From a checkpoint of a small mixture-of-experts model trained on Wikipedia: 13 layers, a shared expert of 64 neurons.
Below are experts of layer 9 (counted from 0) of a mixture-of-experts language model. Rows are named router (the router's row for the expert), gate (a neuron's input weights, with its number), up (a neuron's input weights, with its number), down (a neuron's output weights, with its number) and show model dimensions 0-223. Each number is 128 + 24 x the weight over its row's rms, rounded and kept within 0 to 255. Numbers have three digits each.
Before each expert's rows: "comes before" lists some tokens at least twice as common just after its tokens as in all text. This comes from a sample of Wikipedia text that the model never trained on. Tokens count by the router's weight.

# expert 9
comes before: ",", " (", " |", "'", " and", " was"
router:167113152163137122127139120157157114095145101095151160086135129091140142137127108103117082165078121128119135154108146107160153126111163156166115106130167151189168106107134112107112157113118162183157159148112115137081118114144126124102148133140141109111160172127115092141114086098102146158122154100164106134162163099127152106101067144120145118119113159132089081133161137137104114129104146174075104125152115167125143100113131131150146141171114076137104142151121141090160105155150131160103150148087129124109132159101128137143146149135100149103116106130127143073080097160152100121156150113155153130136118128146130095114120124137130115120136137131113097111117145139113144119139
gate0:095108140113134109166111128142131139129109122172140098103137135148144150125131132130134175124089141141087146148163114149150117097106140137119127055114135116097095138100148140163068122170088114127117147131135139090096099120090165131100098121136158103145137113144122139114133141097141096128065128140116126111148164157131096088077093117140126147128073144155092156126122093192109111104157168155129139135132148185122099111120134178132123156146099102111108163187129132106114138111142073116135126141133110110107091123140117157149148114149129100109095145130136118146068143163179116127139126142099126105144117146117128157101147122144136124100139150142121103140124121107112146105175
up0:070146105088114131137121165138138152116166140106105065149149120131127112095129096163102126101167123125109152141140113162170119089103143131108118114105168151139149133110151090101107151154095128152123116108168163107134117143156098132091168122114097135104142145143112076144136124130065111135134107167132106138131095175146160130114172135145107135128163130163136125095094096148099114090078110134140147127146138108106109093104109123134144130127152117134095091164102187145176079113143121140135151132125119116091119130154119090141145104138108111128116097144116098112105070111128105139120091129117117127119147153098138118098147159114132097133119153191130126123109103115117143101165
down0:083130094157100124168141134144108106149137146147142187159162152125125169147119147136108124065099109105149142106110129114122122170146106169136093114158150154148190125094143116118128124144137126138125182152166132105139193155125091101123121158101120126131190133128120155122147150122100141156132136115104141114132137129093091156135087137116117132099110124061100130152136108136141126143136166095192110142122123122114103171146153165123114136159138124127122136112146132123113185130152130159106155145186157161120154138120137130142162119098106107149141111163109120134117144145052126119125145117126098128164153084171106147130157132140142159083141131136151127142118132122132126120141

# expert 3
comes before: ",", ".", " and", " (", " in", "'"
router:151101151156110125122129129182129109105139116110142161107131132100155153138119100106124093146111117127110088158118126092157130118100189141167114112100177166183113140101153121115115141110121155173151143131131081086093119107145129133117160123131161121091157154132115093125138090138107164137121142112154088141184165111115147118115087134117167130123118147140093100109189132133101092119090140160110092111136119182155122102100131132130146128106118063141103126147152126105159114182153103151094143137110160130102136157101132125163130149134111174118110099149133115086088107152152089103158144150133140141162124129156139076106120123135148116124135130127147120129120149145130146149148
gate0:129110145141134186167144123141119111113142183093133135126134110129117145115155100139158142142141132069148153120141149121140076106142160122129119143165137099122115109143133112129143137127095095117137143156181151158145173113103108113156125098124112109073172147131097155125097103129114138125164117102142141119139130140158122108140133131101110125124105122127078153147153155043146125094130107137111104167089114133101105143141212112119092135152132169132123105150140141117097139162116164119108116143107160118139109109133159149143115203132114109141148123129132143130121147122098200113142125124087086086151094151115136124133118134134129146116148134170096122113173143161117132132097
up0:119131123152111129124164114103111144116137131137110064141151127134111117135135166098136145131118099110072114116119096114121087113141144099153088153211107155157150113119134139123119126134098112139121196115104180171146115148166083154154167115128136171176158123158163163121090110124115145138112136130145138102117104153131151146153133139131072142151188140089163068155110134128124111128117112132100126180147135132077154142120130108141117093158147125163115144117131171137100119149128145125114131103169115132133112122130103178128144173161155105130136145128119135132124148122164159134118117094113121170136130128133095129114127094123093142167145148119141112158142136102082126118150
down0:117126168116146143143089143150177133083142152124142184137158170137133128121065128106137134144165138129111162150128100158116110122120106094090151144096154120128142089117147113128106148117151118155150118127089132121145151115120143115119087145153116118126154159165134148130134147142131114141107146101149117148146113125104137112153162180141138167101119118145146134122139146165147125119088122161148133080134139200153148156134087135132143137126143131140063147069111194146151087144129131123160142095154182133100157116147100148118120125150156147131160107098154119120139120162120149144098128111140149116152135115145143077139126189154141205109108120118146089146136115138133122131133

# expert 20
comes before: "\n", " ", " the", " %", " Votes", " S"
router:159099112151144090127112139154156145122115114096115121060102150074134133132148103086135110075112090139107121142116139146164139120096146153144092139084135129133164090110129103100096134108119133127137074087139105114152140112142122133137154129090122132098135160069096108110096104134103128116122166113119121135120119110119144102116116143135136122114181135124138139074144095114072116122115109145124125070169115124152119092115092090135152138095087126094113146104125065134127117115161127182104125145111103096113122169105140132132140132109113132096108139132131106099149137134170101114158132113139135159176140159150144140126144124189102095118146156138124096108128114168153151155139
gate0:153100130160149151136139147167121116126135121104147097083150117126126168123152151106130134188093085163120131136142146147146138137121137144151155109132121120100121110161138141087101152145108121092107111163138134132132116146082121137082146126112115145108153133073133108119141107131134113136184142188132134153138120143146111174160112124106155086086169142114177092081175118106101162119118131084128087092168142140140123103135113088119155129173163102129117141153125095156123114147111132157084142150115166147112130123088127168172109138105152127079129121108158123111133120117123114099101091133130076123127165132114167106139103154146144106139142112153134111121096114157118114078112
up0:152119115113127127131120140114084106156167107140085118125139113127081086128150117115113156158160138119106103127132086146146144128128142137114117157137119082124134133154110138141170093131117122138147134093140138109091102116129135103084128124104169123118139168125162130100106133167150160146140138157158102118117156121125172100152126150179108091070114118132103106128159129097127141110162134154138123152142118145178134105117118106143142135120144108142105151122127109120128127111115166140121156137164148137133110123134147147126112123135170092110097086127202132131150185093128100132104121139148131119144111117152098151159143101119150141136187113121110164136223086124095207110124
down0:155111129118093129134138111120128080142127129131130138070137115135145159084104148093136122119176137116154147145100134170138163141100118169132159137147154144122129118135156138165144101064137095153114133135144099119106137130129132155114126143153114095102123111067133150115133124146141179116134105130067149143136121114115117158135139138102173112119161117133098142132158149092121180095127156107135151147115116148106112118126091171073140127122131114095130137166141181153130118143106166114053108134091104117137144124082105164181136147102161143137140091141157157143112140128102042115105091163107122134150125118116150125145126127156096120122135117117166102132121131130138101108118